Experts of a small language model.
Size: 8 layers, width 96, vocabulary 4096, 10.6M parameters.
Experts: 96 experts in each of 8 layers, 64 tanh GELU neurons an expert, 2 picks a token.
Training: a variant of Muon for the experts, 618M tokens.
Below are experts of layer 2 (counted from 0) of a mixture-of-experts language model. Rows are named router (the router's row for the expert), up (a neuron's input weights, with its number) and show model dimensions 0-95. Each number is 128 + 24 x the weight over its row's rms, rounded and kept within 0 to 255. Numbers have three digits each.
After each expert's rows: a language model's description of what the expert responds to; "mostly gets" lists some tokens that are sent to it at least half of the time. This comes from a sample of Wikipedia text that the model never trained on.

# expert 12
router:149128169102105097066192107114121165107168115160102134120181137143145098110081104136134115116108127137145144133132100111099128132087124133139136130107127084121156119133162127144117154131107141123118128099131145121143178130149145107117080112167097112141136124100184147145090120133137156146
up1:131109116140134117107151124096148096104156105174173154143162132103154116144097144096128136125092116133129146128132141148159137154117154145106143174123111124166142133129177090078159155101090134108136135131078126109148179132148137125139080116160075143115116113091129118155092156139135139137
up2:102147177152110107103153156124144121123126138158150111106138070135114133149128113129155150142118108072134119139140101081105110099142134162177092153099117116078130126165116160167103137139135133138127119130160102150123176123160142125098089146093126108086128145112174145132100114131123152107
up3:170092166150124146100166090174124128099158101153125123139182121119132099117089087107106135132126155136133096091107089173145163153129150131162121134118138082161121143122150130129131112128119116145135124115143136102125138161147086101166094149140116126101123129149138134127089169150104091159
up4:157134167119145129144146116133144134107159159144123153127113093149125089067119131121087116148144137134075103098162132102102106070138157111128141149115128109089149159152153132171116129144122159110101126141180157119101178119129123111099131100158147113156136091133106093146109136101150129150
What it handles: Word-initial prefixes. Opening pieces of lowercase words after articles or verbs, such as ne, re, con, c, g, de, in neglected, renamed, giving.
mostly gets: " g", " con", " c", " re", " de", " se"

# expert 5
router:122140117153124137127124101108151170118159159143132156131131161195102158122090178143119144106132087100153092113111141098100155084112162123138079136104136141178133111139148124107148151144125096117116155140126141123158182091143126096109133119147135141119137136153132108148145110115099076152
up0:155138141174078137120095141126126118114136125137113113137173163131144115182145113104134116139106131126129094118138117142104098097071144119130091150100112124108133110137130150150129152125170156125147100133111034106150116128138124070112085112106122129092127155169120145126122125109103142114
up1:148113103152112117144145129096124167138147122170124102111086161117117178180098099144116141117112125122132121117072143112097147150140133152166137107167143082127120101171116175110123120123123150147089166121142112136144141117145113093085165134153131162110158162127115139131122115112150080145
up2:117135130117145123120127174161134166131143112176142153104136117140070118134133123187126142109104118121121132137111111140160136099131168114123116122117121153136122113119148079154125152111113148133110178123129149164085148116131117145100138161149112154085135162099116123140109132099046081094
up3:152119113133134127107132120109118134180160130133123116127123085145108110159105095111153107116124146134168123130116092109126139110080106122092149196105125123160085080091111142111143151121097123150115124151134118086119124115141082094150133186147121133137106147151176089147121121158165131140
What it handles: Linking prepositions. Prepositions tying a noun or participle to a following phrase, especially of, by, with, after passives and known: known by, hired by, remains of.
mostly gets: " with", " by", " under", " including", " after", " about"

# expert 0
router:119181077108093131135113136133145140161116161125090148120130148121125149129127122074175158133102089134103102116131093097126128106137148143112078102099117129133136111145123135132124084121063160118150109137160157119141123122122135109128082108119129124113143149144126109122133137126123177206
up1:149140131080096116146130128113188105126083141106118136125125142125116100095166112124163143128138162169112110137163103145138130087142124100143143119101208155061137146118135139164140108137113090098125144125116170141114155118129127126120114102116088137140148157131118131145185116119114126112
up2:118095112107135135158134138117164126151177157122112171143151133079134144126134109111124115173134084078134160113121118150160125126141107163150114106131120130133109104168095141125127107142074146119133174094144104121116093120086096147155112120096106158127173164096160132121123124133160094146
up3:127151103169096167136151133112156098131131150149090123111102143102096156189149108114149124123047117123149148158090141132109135117120162130127111160107110094150126113161146140153128097107122169104140117166148115147132106146104150156153094148130112155099132148117122138131125069159137120141
up4:147101091142109112116069148142092159147137121088113143132116121104090142119149139100146174131132150131135099117100121114118136153148119147132129104133120145119137141110111125103109091097067105114118100111088115177077173095151138113180113164115113139107134150127159106132108157149126173140
What it handles: Mid-word g/d syllables. Word-internal pieces built on g, d or v, such as ag, og, ud, ad, av, in vagina, contagious, Gustav.
mostly gets: "g", " G", "ag", "og", "ud", " k"

# expert 49
router:159107153087139189147179153136141138122112147123117147130134126123171184156084119128139103101115100153154084140148118160126137120098152138139128106146145097140124148123134110157139138125065104125130142166102152118147151143179139127120156160145093153144145149144124088146113104146142156098
up0:155175102094143161147083098202129139141129152107144124159122111104138141151114099105185130106090141115164127145126153140100111062134154166172131179163113115129122112142128132146102146113134132079110154151126141141122137099166121121118084143126129133130125133129108124146133114119118140108
up1:147115134114136140096108125166147118118133108131128122164107086120111149119083104138137126109106142136133136104165143145112161105156143103144114105117163108183168124142095145162142119093125144131192111166086120119139114104179153084140092095136110174094119138150125124107112170103130141145
up2:167120135116128121134074110109148107101097104157132150137118118124151142168106135115129130096115113119071113153153166135140139113138137202124182141120078100160154167161121141106143149082106130149123129119129136072132103137159124102099121110118104125129077160115097136131114117128124114135
up3:146115121111133141164163112117138109186081163142101159143171108126169131132113117098118147101118137113142141121107076090142139156148156146153146123113103137148132160108151130151094141154132119158077191150180107094105080111155127095124137130130144155146143130148123102122126148134137129123
What it handles: Infinitive to and prepositions. Function words after verbs or nouns, chiefly to, for, of, plus not, can, would, as in "aims to", "ordered to", "opened for".
mostly gets: " for", " to", " not", " would", " can", "to"

# expert 32
router:135127133159158116101148100122114148160099126117154123114130155118171093101138166110169197112148122158119131160121114132125132140126116137116144118119123159133165126154115149099098146122064128100099081166130145159122102117090107119092156132116120137112149140154204115148140128153126126155
up0:166135131071159115137094139145105150134129117138120073122101137156122074107123107145133148117072088135128107151094105121116149107141193121135154108130145144113105138136114132138092152144118118166126147098162148186104109100099125127105122127124151110130191158120169125115124131127122108116
up1:169127111150144105126163147070173102136129155106141123131134116079177112109131118128133152104097121122109120160138122090151088150125125125136097156129100111166114128153120137114128143068104119156154187118076131135108108142099131111112143110116101107152125134125150100094108096142101152163
up2:121138106137108111080131111104108134161116149112127147095146131143153110090155120127140101071154089099137078075156111106169140144141172115125146088152129120103134151135129136076123117130127134141132131142079155131115155160136140085139168090097129130175146098125148093113130141113152134135
up3:135186069125141153113137109132164125083131104147087145123138153115147142112157110104132122136132130096123175122093141174160126149140129144111153123101127099131127117163117174115117114093120125113118155125119130206108115157125162184135102163062125129110128135107150139118125126130130124133
What it handles: Slashes and colons in lists. Separators in football career lists and infobox fields, e.g. U19 / 1 / (0), Country: Thailand, plus name pieces like -an, Man, San.
mostly gets: " /", " Man", " San", " Pan", " Jan", " *"

# expert 17
router:151173123128123105086150112142203184129132118100137136068125176117138133114078119128154157103141138186117121107177110125138150114103151144103149139141121138137115144116137160142110117110093093093130137111127148148142124139089110167111140126102107133096142127151124145106124134084136146143
up1:151129129146113088116175103126181184115151139105108127082080120163130150119139112108091150142102129168144124147119132112111136131119147109142125131138174099115094091128145113124130140117129132119122155105132124123090209154087134151098137135098087103107140083136122134123104121150103150133
up2:180151132127116103103134099090135148139145099104117127121131096147196144119138127158117132154133130087157131118166138129113142087143122138059116114119104124123129131113096123105085140111079110122094156133128160143125108104146106173065114119118148119121146113118194159141134132132125136147
up3:090124119118136105138162120157139187124129143142124144126122169115130063152130124105105111119180152096112128111110079143145092121120103162141155145110126151124123137134139103133100117131120104159119115097148112171094138086099097117173116090114122115099159170131137134086124093102129108164
up4:155070135114085131123122116124161171138096152072133116135139160134067163122140120094140131117165120114106180103151151148132088114097155192112143111135138111125140146097135093121127118166109078089099155135129111141112127138090161142113119113117123137096140139131118106126107122111115119122
What it handles: Name-start pieces. Capitalized first pieces of personal and place names in lists, tables and infoboxes, such as Wil(frid), Bel(mont), Car(rick), Bar, Mc.
mostly gets: " Ar", " Bar", " Har", " Ed", " Or", " Per"

# expert 21
router:143173096108113148107113104130132149110112096155126127085157165112131107139111123122158146116102102125152126117122131104136146096050155135086147141153120137112112118144159170117147116124122098106113122100142178085137136119143105126096082167147108150122148135128121129130131125111118192184
up1:129142119091089154093171113129105103136114114141138143140146143155115093137105087124093140129125146114122109130140133135114116084098150161165122184155126132126129127107155118161139106146139140147146108129134166093113114111166068124126159187156169122186186142141128114116152120130121131147
up2:133140090153113118040113138082165154069101115124104143125133160176162108158132133117125152155114113139151116127126142130099085158114154126126125135103129132162161108153146090152132126158132097141134107168105119149117112110116128124131180112120096140102143118145086096118120139147131110149
up3:130119104137155126137154107100121152114132131101162081162130192125164093140104111144106127145102105109087174129123135159082165106122113147097174101156153129144092126157122146151173095078114145123158160144165164136124103135128110109128107130156115119137163156152133118128132131130152132142
up4:152144107122102146144140097158110175129162174133123146100127150114153136144119099130103182151141120140142137141124148129130099122089142166102136121140148142116146046114141105087124102156098152133123119121126165105121100158148110140107124136156147146071162135148132110135107160127079151161
What it handles: Personal name pieces. First names and name fragments, often Romance or Spanish-looking, such as John, Al, El, Carl, Cons-uel-o, K-rist-en.
mostly gets: " John", " Le", " Al", " El", " Car", " Paul"

# expert 16
router:143143087125138150114123168110116129111103095119148134098159169102107166081105164107131160140123094165155127154112119081116080113116134132108127115082160149124097178126122193100109136109105090106130125128139160144142118128122121093091113141136110124087149153126115123107121103154120131158
up0:156137133183156123114147113124120146120107108124114127149108127105200094165125155165165148119110153137185124148116123136089150130127113106101151122131143138163118124144154154121166105134182109118128126138114149145116159170124108106129141096111130143182117169140097096123130087093150115103
up1:150109088137091110064140171134106092130106146176137128090095101151105140077143163129143157148119091129139103111107126116116097120111084121108139128125146116144158115120130167146153130135129141131112099133145101143101144145166153118116131098094092108152145178161150119160118124111144155094
up2:118096075112114106125142140144149125144154127130120142109142152154118123121124146064124133155107093133139086142163144124189113172099121134074087146179161102143125141117122121108154092085088108080140117099127142162092090146132115111126126132119111118134124136101127109114088107120106133120
up3:142104136158155138135137125123187127114145128121133132092147093119103135117128168099128148180122148169176109145124141093090128126125132140131121144090135125129096153117108161101095126135077141125140076128147149061140117135134139102093143133116065115102163127114093104123115131088143105132
What it handles: L/R syllables mid-word. Mid-word pieces built on l or r, such as ur, ol, il, el, ir, in words like curated, portfolio, Heiligendamm, Earl, Shirley.
mostly gets: "ur", "l", "ol", "il", "ir", "ul"

# expert 26
router:143155143089117170116125093112128148131125102181114160078129123132146142097145113145103167138152116155130118114174129122050119131113145156132141120124126074137149159158156168122108103132093113122134145163146138139130108083146086140112149144141106136125127144115194142110129113115140129154
up0:136075160142118111094127120129125104119136141185133156073130133137126147138128086146117146146179134139110152105159112151109096069105166192110106113128129155125130151164140129142132142131163140146122075141128099129153118150126122147116140162106075133137097136127152099130147110101094130145
up1:109133088135095151102150170128093120134111140171132135142119100150154138110115154159134116122127170177132154143145148102142171103103145136119122162119075097136131115149158145106126097131114111149135135183095158139154092131147118142139069124085085152139134145092131163134132147118118161152
up2:134117129113173103100142134120127133190123104130139103123106119134119163126114118149136151119130098128141141138142133132104064129097153141098108115091127120108138172137128182163114163092137159149088143175160104137148134118131091153079147149128120124146129132086098163162100108126097094101
up3:140112159105142144129120118151134134127194105122150136101119139133140140108119097177085162113136151129155136144191117112047110127163112121179108132151145085147126143144119129089172101093105103122123110161122146130104128117137157123129142111132108115147154158133167112109105148139118123099
What it handles: Word-initial pro/ro pieces. Opening pieces of words like ro-, pro-, com- in film and music prose, e.g. row, roster, producing, bathroom, played.
mostly gets: "ro", " pro", " ro", " com", " Pro", " Com"

# expert 57
router:129126158140118116140098090101166121130131161129101118126162106130126136153143113109110173109118158150134084103140122091138103141118183166143129128130185146112120126116131162090124139108116131130055095144112118176178136119139140160101145088132076135127141108146112113120117132151150145161
up46:144131077166077104127149170162160126131124154080115157127120120103136108104148171080129081106118152120080098111108135111162109149153154133152119108154147108139113134091151107079142152115129145144109116112151117096121159108129138112145119103148094136110137137082112100127106135096110139103
up47:151119108154113150159157134098100143076130148128118133093117096121119110150088134121094136073155108167133113116106078115153132143130089146136102113118126143118082155141111145110115146137142154149164165130113101094166182121159150129129129155119132131160110119079162146137132120147101119180
up48:140111084131119119148100126178127101105146103124141122113129145126141089167066102083135145118109128121110117147114109144139125131127120140101114121146107139131163105132136113122099130092208108145119119146031107157153133142133106115123137126154154142131155119111110115104119131120170142089
up49:105125099166132167124094161118189128128112138163153153120150113110150131097154157160131162154117136095136130117130153131114158123064162132140113120144095145111172117112108111154124102155133163111138121117107157154119131174103103127080066131162133110106147128115126152090128131121124157114
What it handles: Sentence-final periods. Periods ending sentences, including ). ". and period+newline before headings, e.g. physician in Poland., Society.
mostly gets: ").", " .", "\".", ".\"", ".", "..."

# expert 63
router:116115116133112116095140104106126130105104121161075165085134111171155133126143122101123110134092134081126067146175124114112094137112102154136108126138166106126145107136128157128101068131128074111128144133152170110112125151148102123135080159133129159142141126113157131162143162125156137159
up1:130095113168115140095141105120147122127149173156096154084147115110168154099139120121184114139158114107127083133165117140129114136100118144138094139112146138097097091146124123169104137105152118152088166127169122114114144065120114150168150112142111141108146139083134102117159149136122139132
up2:119149165145171103062186126088151136104117128134129154120140108183183127145143148110145106113158121111150112136122136114136115152109107154149092137122141152158129117148173160125151124130151108084138124116080166084164154143119120129126110116125134132151132158130139121169158139121146163152
up3:129130180196115103115135076106145141125137131142065155092096116131105111123114116146126152095103164135132130119113096125131163100123119124111137105107140115134118121108139084155130128110132101140141114116116150105140153114164103098116103098181119103114128148138117118085090157165168095098
up4:142136141091165135151138108126112132163131151169149115101153091157145134124126155113144111142116132138117107131118118139079115145142120140110108128143146138125149132115124152102125090109112097136120094146202174083128067160157147188131126108131136157088165140129127099152158114099165150121
What it handles: Common word stems. Word-initial stems of common verbs and nouns after articles or to, like end, cont, form, ext, out, mov, sign.
mostly gets: " cont", " end", " form", " th", " back", " ext"

# expert 40
router:135156098139134111110118167135170140119128163121163114113133127121155152112130143078117154139078095117123100125146089102123127100094124134132139124138122142117106182137119141122059084073138085110120071147142154118106117117164117183166122114124123116103138122141129082136105134119124122122
up0:152158161176082145147098149157099131201150133157152127130111114122141161139105142101149131164128120113159108128121122137112147121135105111132185147114111108144143119094141161115081108117132107118165143119104131141093112105133118083139164133135094114150142118140179086110100085117116144127
up1:142142153138101106137166117136127157125099140147130131160120148140138183176102099091119143140147110126147112146091165070093109100121121110130101111158084125116146108163123157124088105082126093144123102120137084147127089078129083147135134144159112130134141117104168117159137119107125140126
up2:135116101131118115117144145148160141111131144174086135123145119090093102135145082109165127088138094139102106128153108163147187110103129068164152145109131127124111133149107123102149094116130095114147163135142183142159119132134137139134131142112120148140146106117153101107104073090094155121
up3:146125120090136126156132149103133119123129123125104068114143091130112140117065130140142107125143130171152162180113147113148156113107121115139148076127119102118123134149105149098107139103167144109132091119139098118125143122130152135110137072140136161123167084127120102077102154111172116173
What it handles: Ar/av/ov in names. Middle pieces like ar, av, ov, n in foreign surnames and place names, such as Villarroel, Davar, Qatar, Dinaric, Pisaurum.
mostly gets: "ar", "n", "av", "ov", "v", "ren"

# expert 7
router:152118121118136132104130129148128123130164146094153168068134128163102124144083191148130105136136139125133093137160133116126131141138143123146095147091171116137101116167119173096101121117131158131146139162129121194152134159123104115144100161114102127142141115121126128190098111077117134145
up0:140072149115105119112080131117130136106151175117148142116138148112106099124101160126123164155112175157128091176144162155097102102129166121126120169117151133155129110128146112085108150149131118073113118146163136145104148135118126055137124134107091146136139144110104128105117145116093124122
up1:081101123130138136110107137130100162088120113094151171119151108100144130163106171136095156142152114107110122180146129151108131103168144111122144117097150087134117170153149147158147182110123139130099144124158129153103158135081079131105127167083107126136126131151124098108124138135130099132
up2:162121137082147150132131115106142128119136156143140142125137143130143110099133137110129147168160095135108152155136127110130148126115149145117141112148123084123127127127153141134153135114098131142128168150139128121106099117159166057150140129088101130079156157130106075084089125119065188100
up3:185145177118094125140137103142147094135106139099147166102123118113153107121140152122117140152141110100137095140110135159148097134124167119136062095094120114158106139105130118129108135126111158101147100183165177156111150100152124131119123133076152146083119108120129145108122115108152099134
What it handles: Opening brackets and quotes. Opening parentheses, quotes and brackets that begin an aside, such as acronyms (TIMTA), dates (2011), translations or incumbent notes.
mostly gets: " (", "(", " \"", "_{", " [", "—"

# expert 58
router:144121162132086136101144155123137125172091173112149187119129154168127131096122144128110119116131135099122128137118127147121162107131128121169150081094158134124160124127181174136117085132118129081091124124165209109128137126096122144138149136111115129130132129114150129151142126112173126151
up1:163103110140127105145157146119142124150113122124106139136110146138137133131135149149111110107118100160134136101167147067136102123076137133075115153110117176099153164135137148103111163116108139095153177196128112092164138146165110119099123117136127113152104129157102166154117162125112118154
up2:116116121121107144119112130162082139125113129107128109136136153153150124146102134141085156098110152120130131124121138184090129147134149171146171114119164099124126120137144119113091108132094140092107134098120142140188160132070139130142170137090093116124143167110182154123174102114146137098
up3:139105123130126138126104098116123102151135109113082151129122107144139067092125167124163132135146113167124103140063126093078149111171122097079113093144132164123119155151139178151098106142102115130121152106131156121142158122141125124145162132101074141134138114164108151119127124144152151105
up4:114146101138082104115169122137144167147151144168143115117133171125126095123115138151130160140144115136087120101130123137146197110076112109145123147089151134095081133097154102105112111123130137128104134121120151110102143103138143143099136068139138133130134131152161103163116069087143121138
What it handles: Infobox field labels. Field labels and heading nouns in infoboxes and lists, such as Location:, Elevation, Type species, Total, plus the degree sign and percent sign.
mostly gets: "°", " Total", "°N", " population", "See", " Location"

# expert 29
router:137114136095115116106135105145120119140142108136142124061149142121130095162110117159133106099120093103120151197157120144117149139099164127141136094127155158095109109122121118136111077096110108079092128139125137178138181134146129170137146127124127145121131143127117141134096133163151181167
up0:149155131109137093094136132057099166111115139124150146127170136113146120142131130113095135067116082136144152133151113129122154117135131122124145126105136181141125163120137101100165111172155128104117109141100130154190108137117120148143112092126131138099156085173123095144152152124157128110
up1:138135162120104078111100062086129133147147113087148143158139143131143091091120113138180120143134138108148190157159101088117162126128110128097159085113141171120132111172122107131101120144107099106131124115098103132171114122115107168143140116119146111144145132160138115134106148142147134134
up2:131139106128149123140111104117125116175131149129083198117165120130120109091145096138158133103164148137111107103146136104155146133118109111111176134132140131121143118159140130187098125132111107165084117124097102158121128121076052106101119167150160123105147149126118121128125140138141119098
up3:126087161101083140118108121154114132112121112137122089187106144092101161134107161113122108130127123145104148193127126167091136137125138102166150133109129133151118155135164134145173127130132116102149124158158146167107084124136099117153163134145123159150159175115142085099116108135147143144
What it handles: Digits and self. Digits 5 to 9 inside years, times, coordinates and table figures, plus the piece elf in self- compounds (Self-Defense, self-inflicted).
mostly gets: " century", "elf", "?", " material", "ensus", "self"

# expert 25
router:132133112159133166114092100103148131137146131178129176118161098152158142152152192146158112130105099147122121141096103119085118160118110141115134116125145142153126115144158128151140116125123080132115140141143187144127155112073119121132170139122119128138127128141131074160137164105155168161
up0:169154123142101186165147120142140152128096098120140157139135133166133154169148145118158119158123125129140094157165135122118131172139107122084150131108119127153128110153143163114147184121141124164128123142128106133128136073129115155122158114132144193157167124185110084148129141134127130134
up1:143137167144116150139112144128150141160130136106166171136152155153132148149129175132109102129117094109102132141132120070131128123097125179177153114122142096125136098102156139190128156160101155159127109117144139109118113144139101164085160080135119116122143106117120119155152153132110094169
up2:151095128152117137151105117154149095100120144107136115087111091109117137108161085114122099124181134155148109125113084115117106164153099129124173137092146153168134142137123168136155155129111128126110124181122110145116148128091092154143155107097104139156118174098119097123097171146154115135
up3:125087086117133118082147141091122156131130091096144134119152120143122168110144150133112127089124134102136159138179112105087112154119114114075089078141136081099090102139134126132150139125133148154112089101108133163118152121097115122083151148106109142131115129158143115160092151146102131098
What it handles: Main auxiliary verbs. Forms of be and have after a subject, such as is, was, were, had, has, especially in "This is" or "The body is" descriptions.
mostly gets: " was", " is", " be", " are", " had", " were"

# expert 61
router:125108165147118203127114117119186160204178116130140110140151147129140135113147136152145130131128112099133111140133141165133177108085135129102142127109131147117102124174139124112124133114157139085112098136128152123125138094132094124097141119175143121118124139120169098137094149099119169125
up22:142145113137121125142129108094155186135130156106128135143102162135132120105135150161109150110093098127087119113152101146133136141134137090099175115110150107098084099115112096134115130132125169135117125145137156116121108171095131113166191072149145124134193160150144134092127134117122143104
up23:140112135126120125115080120112161138162175143103133130133134115081110143144101121112179179145106149142140091155135086154127166143173142131169132118132105093132122144141161128097091125155147150115123121108147169148129124134085128164085141159177146151095141136132131111161115162116097114130
up24:160145145077124167097126139125147106152107116132116105158102112073105113118124121118149150126084155076107142135124134114127142075125188162145119143122114156137110128168132143116161133116144118157105140125157151127121092085137105133141137157157082154128123112104147080141122101129162171143
up25:124122167112137128086124116166185141162128125137149168113113106159145111127126135131110122135120113108112129101089090142171121168115118143114112163092085131124108122171110119156135151121121087097132151108092062134147129154121102115087165123143145100135143122149172108110136106109153174122
What it handles: Nationality and country names. Nationality and country words and suffixes, like United States, American, British, Roman-ian, Ir-ish, French, also some given-name endings.
mostly gets: " United", " American", " World", " States", " National", " York"

# expert 19
router:136174131145123127103145125133172130129111144146086150060149161113171171122093151127143123138112156164105090138121136148121175136132110130183130101063134130146129111139158150135103149130121084124117151128129164137133116139154088119160123092164127123104147129119185146116122135133144113124
up1:150149132130149119144185118113170106123124131127086169089121136121141158144108138115133069138101131147099110128109138139104117108142118144158158115065124128132166144158132109160102155092089111184114160161120132151152095081130087136130148128142115123074139132101130145098124120134146119134
up2:100119118185128191143130141158141120153131156153138142117130139128114154180120141132155127130101186125140124163148113150094126135119132092150122172086109140157112071134127128116154120094157112134170121116128167181145111126176129120148093144124101147128139173131129155137136157142148112134
up3:155154141118113115166111106093132151113133117119081103096137174132146159146100127131135120105105159120064143156133101129191156134139125122144162105138080130134124152135122141095129099086166110161088181134110114142140103107116133135163103160134161157121128154149117134114112114101133091133
up4:170178158120130150123122169129151141111120130107116090119154194117137117137126125116162099186152118161127143124129126128136187127162173126112140065121122167131112118122158135140120151141126107116148117140094131142192140146091121152150139122126168115128158139098135131147110155115137094107
What it handles: Geography and travel words. Word starts about places and movement, like pass, land, air, road, north, south, Port, as in passenger, airport, Portland.
mostly gets: " Air", " land", " south", " north", " water", " air"

# expert 9
router:122150116149089107096152171139156163118116145152089185104191120142156122145149128138178108115085129158117140144176112149136100116123122146130045124133137136109116111131131139144100124136151109097105133097120141182134108126132108121115133111124083138123149158089127121139128154126148115119
up4:152144086110089123096152148131169154110111119149098111115135141121155113118116110169175156125115133117115128166146118153119080134138119131094111116131108104133050119081150139091120125094140123136136147140138135196120120142142091110114080132169065143137134136129112141104126123122132118132
up5:132146073173113107087117151120156130105149087140128151121150128145171178129107140143117157133127124084155143093170141154136120155122152137134113135134138131080085125137143128139137134130124113133110190150140118144156122118154082138134121109083107145116119172072155122162164145150121105127
up6:166119148156134106159124138136168146108141145098104160107150144152180115194192162125148106109150134155124120146152152157100140118165162152132115099196164143103140157099129124143110124146135096129126130116123158127162145096155117130151172139120159129148108144148147115119114136142131115135
up7:105160137165154124123171150097145127160125186103097176144142095145153124176128135107164124107102139160121178113152093163130127156094135119184116150126146147120135103137098118168128111123136125079117112125107098114098127141179132113103150131117125114115160129148140123125145154140162112099
What it handles: Short word-initial fragments. Short word-start pieces after a space, e.g. sc, bl, cr, f, in botanical, species or technical descriptions, plus exponent 2 in km^{2}.
mostly gets: " Kn", "-f", " reb", " Sm", "-b", " sm"

# expert 62
router:142138137142069165057157145130114131121114126177142121135154109100106168084138105153195095133125132109139134137160079121134175105120163147104117125132123113125129131137151128144093127140087139090113099123111122111090156174123142112135123141156096137126149123138127126151130153128142176134
up1:160100090144168153147134109150090127155127109113124085124112107074123145110078101114138133138115140103149142118087109131115202139144149094131160123111163127157124151123169124091101154095094113091146131140101121125123146152124154091137110165124087127150148136137095124116109102143137155134
up2:108164170146123123093100115138128194123124117117117118106087076136148176155140115134132131157075118153107110110158100111091115128082184128105143121099110126134112135108161137117174133084089132121105125149107136151131138142133152159151108127086120120118132137116109111101146138108142168103
up3:132112119124094181098077125130061128126143120110152142169145080120144130128177124128157093118142174098135109147124126117106139103147136129140151158128131142139120155139150150124147103152105124099162075143104136109147103099152097102169120133105117157160145120129151118106168166133163109141
up4:145128080160130148109121094146173151131107108133129120113173143101093120155131101153138154122132134121107115139181126151102140132136189140152134131093121143125175118130111127152082153166119161100150166103110150148111157177158131088132158129161103132133116110166151124116100148099151124146
What it handles: Word-initial stems after articles. Opening word pieces after the, of, in, e.g. pol-icies, dev-ice, gu-ide, Ad-miralty, United States, plus Thai-script bytes.
mostly gets: " Ad", " gu", " Pol", " requ", " Tr", " prom"

# expert 51
router:127128107126130116107111110168119134122121140128105160120139160163102147113146104122123145135139114112124088209128139143137108141121117129140098149146124132114163112142180185108142122132126081145125084117124151126098179108101075156119141104154113148106137126138142138141073108118125160190
up46:171145151158108122131107100140108145134112113149147173084117100124158112143119112132132079159075137068137139156118128132093107133129145117159110133113143149099119104122152153168140161147111112120078099121136142157147129123122090161068140129121129143082136133118138170107152136128132180134
up47:135100094121171136163130180150131125104127185147113175139152142112141135205099080139135168097111147109135151109105108088134134112123168133115106138147095106146114133115144116122132120128106122105143113132131138141169123136127077148143096136158136172099149124169112111159095125143126137142
up48:173108132122101106120203079133143083117131158132089110123118143158102124106128154153143141123132144151101150151135151138120085159106154126156130131127132098134140151145175174152128110132094131108107127116153174102098143113137112144111121099109161168155141091119129131136097103143109088160
up49:119139168141110102096122117120124114097120116122080104111116152133180164090131113142109146114095150126108109137111080120118071143080156082156127076100129127141112134096160105148120128078100111148123109141121134172125097118117113130134104153143078096135105119109133159103110144094138124118
What it handles: Line break tokens. Newline tokens ending infobox lines, list items, table rows and section headings, e.g. colon+newline, ==+newline, |+newline.
mostly gets: "\n", ")\n", ".\n", "==\n\n", "===\n", ")\n\n"

# expert 11
router:120158113119081113056120126151166134140160124152072145138138177126148111105104133143147156128137113122129117107142111131098154142117125157161123077107160101120159159123111146146118113124151166094105139139102105128118136082131055138134113115113124137146126115119126109180103141097152150126
up1:135110074119127118115153115138151158151126144139126110169110159113113114152095138150121134117135125105148149147093135127101142121089140135112185088164187067152154132127137148129137092077115104100162140111131130169154098104136091139095088117125140120130149125155095147164150129104119121142
up2:144145113113087151121096094168153123167149091122147150108148127141121134102089118104166109147128117152140123125127087138172152085139126085163120128121148139117184135147099116106102150124104115138129129181103124136133104138122112131135125120139116158116146063145157116151145192122096111165
up3:138115105136105116062128097145114140147144099143146145137138143129118125116146118129127079150137159101146105089116130085142126136141108153111091134163132128125150176128147125124121112122098077088119123121129154099074131102183103131094159094094162175136131083135131106150085131128130155126
up4:126097122110106146092117131118130130129137098142095179137170115111103103091144163147159103138131141135093140124147168113134126137112102117113090083145175156134162154133144120088116139134111156097111089139082104126104191123125111131109144111105136147133135085157137089160074114133123129145
What it handles: Early word-stem pieces. Opening fragments of common words split into pieces, often after an article, such as circ(us), disc(us), art(icle), ac, ex, cons.
mostly gets: "ac", " ex", " cons", "uc", ".S", " art"

# expert 36
router:143121105098118215121141092186150129134096116181122142124125138094106119146096133099161143102117142132133139148108111136118161108138125156178114149148147074119112116142128158123116136121157091105156121095147138132130122113150101148135071162133125134141137161143132117160128127129134171167
up1:122161125145134150153109145141093094165138146134167127107072145119134162113112132142126120131126145084145151135113119089114147132162116151175154147128160114109137105164108118096124159101126114110109100145104123116125177111103099128121159161174096089100149147153161146174101133103085147128
up2:131137120158107154125140116132139093161106133115123147113128134099064134129134114129108125130098154149137115112092108133126093166151161122093109118154164082120116149119143124096115145157087121124145113135103149139069126118130086113099070183153161140149151135121151149141064138124137112100
up3:101110124135154164105155158125142115152132104123116161117146125110084134145133106093153095096156109144101116112101115131107163138099124179141081130125152101143143138103102135100125114148143057133114160139117183136167105155176148169105122154157141160142148152108123109146140115114136149150
up4:129129096097161140115134099200134133156122103146108149137145120121134112148108126098162119112191142117105101142141142119112126129170130133119114157123144140116128135148128131185162168120184128072152115112120109131139126148155169178147091161100114160119173136132138091132150138105119124125
What it handles: Foreign name fragments. Pieces of foreign place and person names, often with accented text around, such as Tottenham, Toulouse, Tampere, Poulomi, Sant.
mostly gets: " Sant", "oul", " Camp", "uer", " Grand", "ł"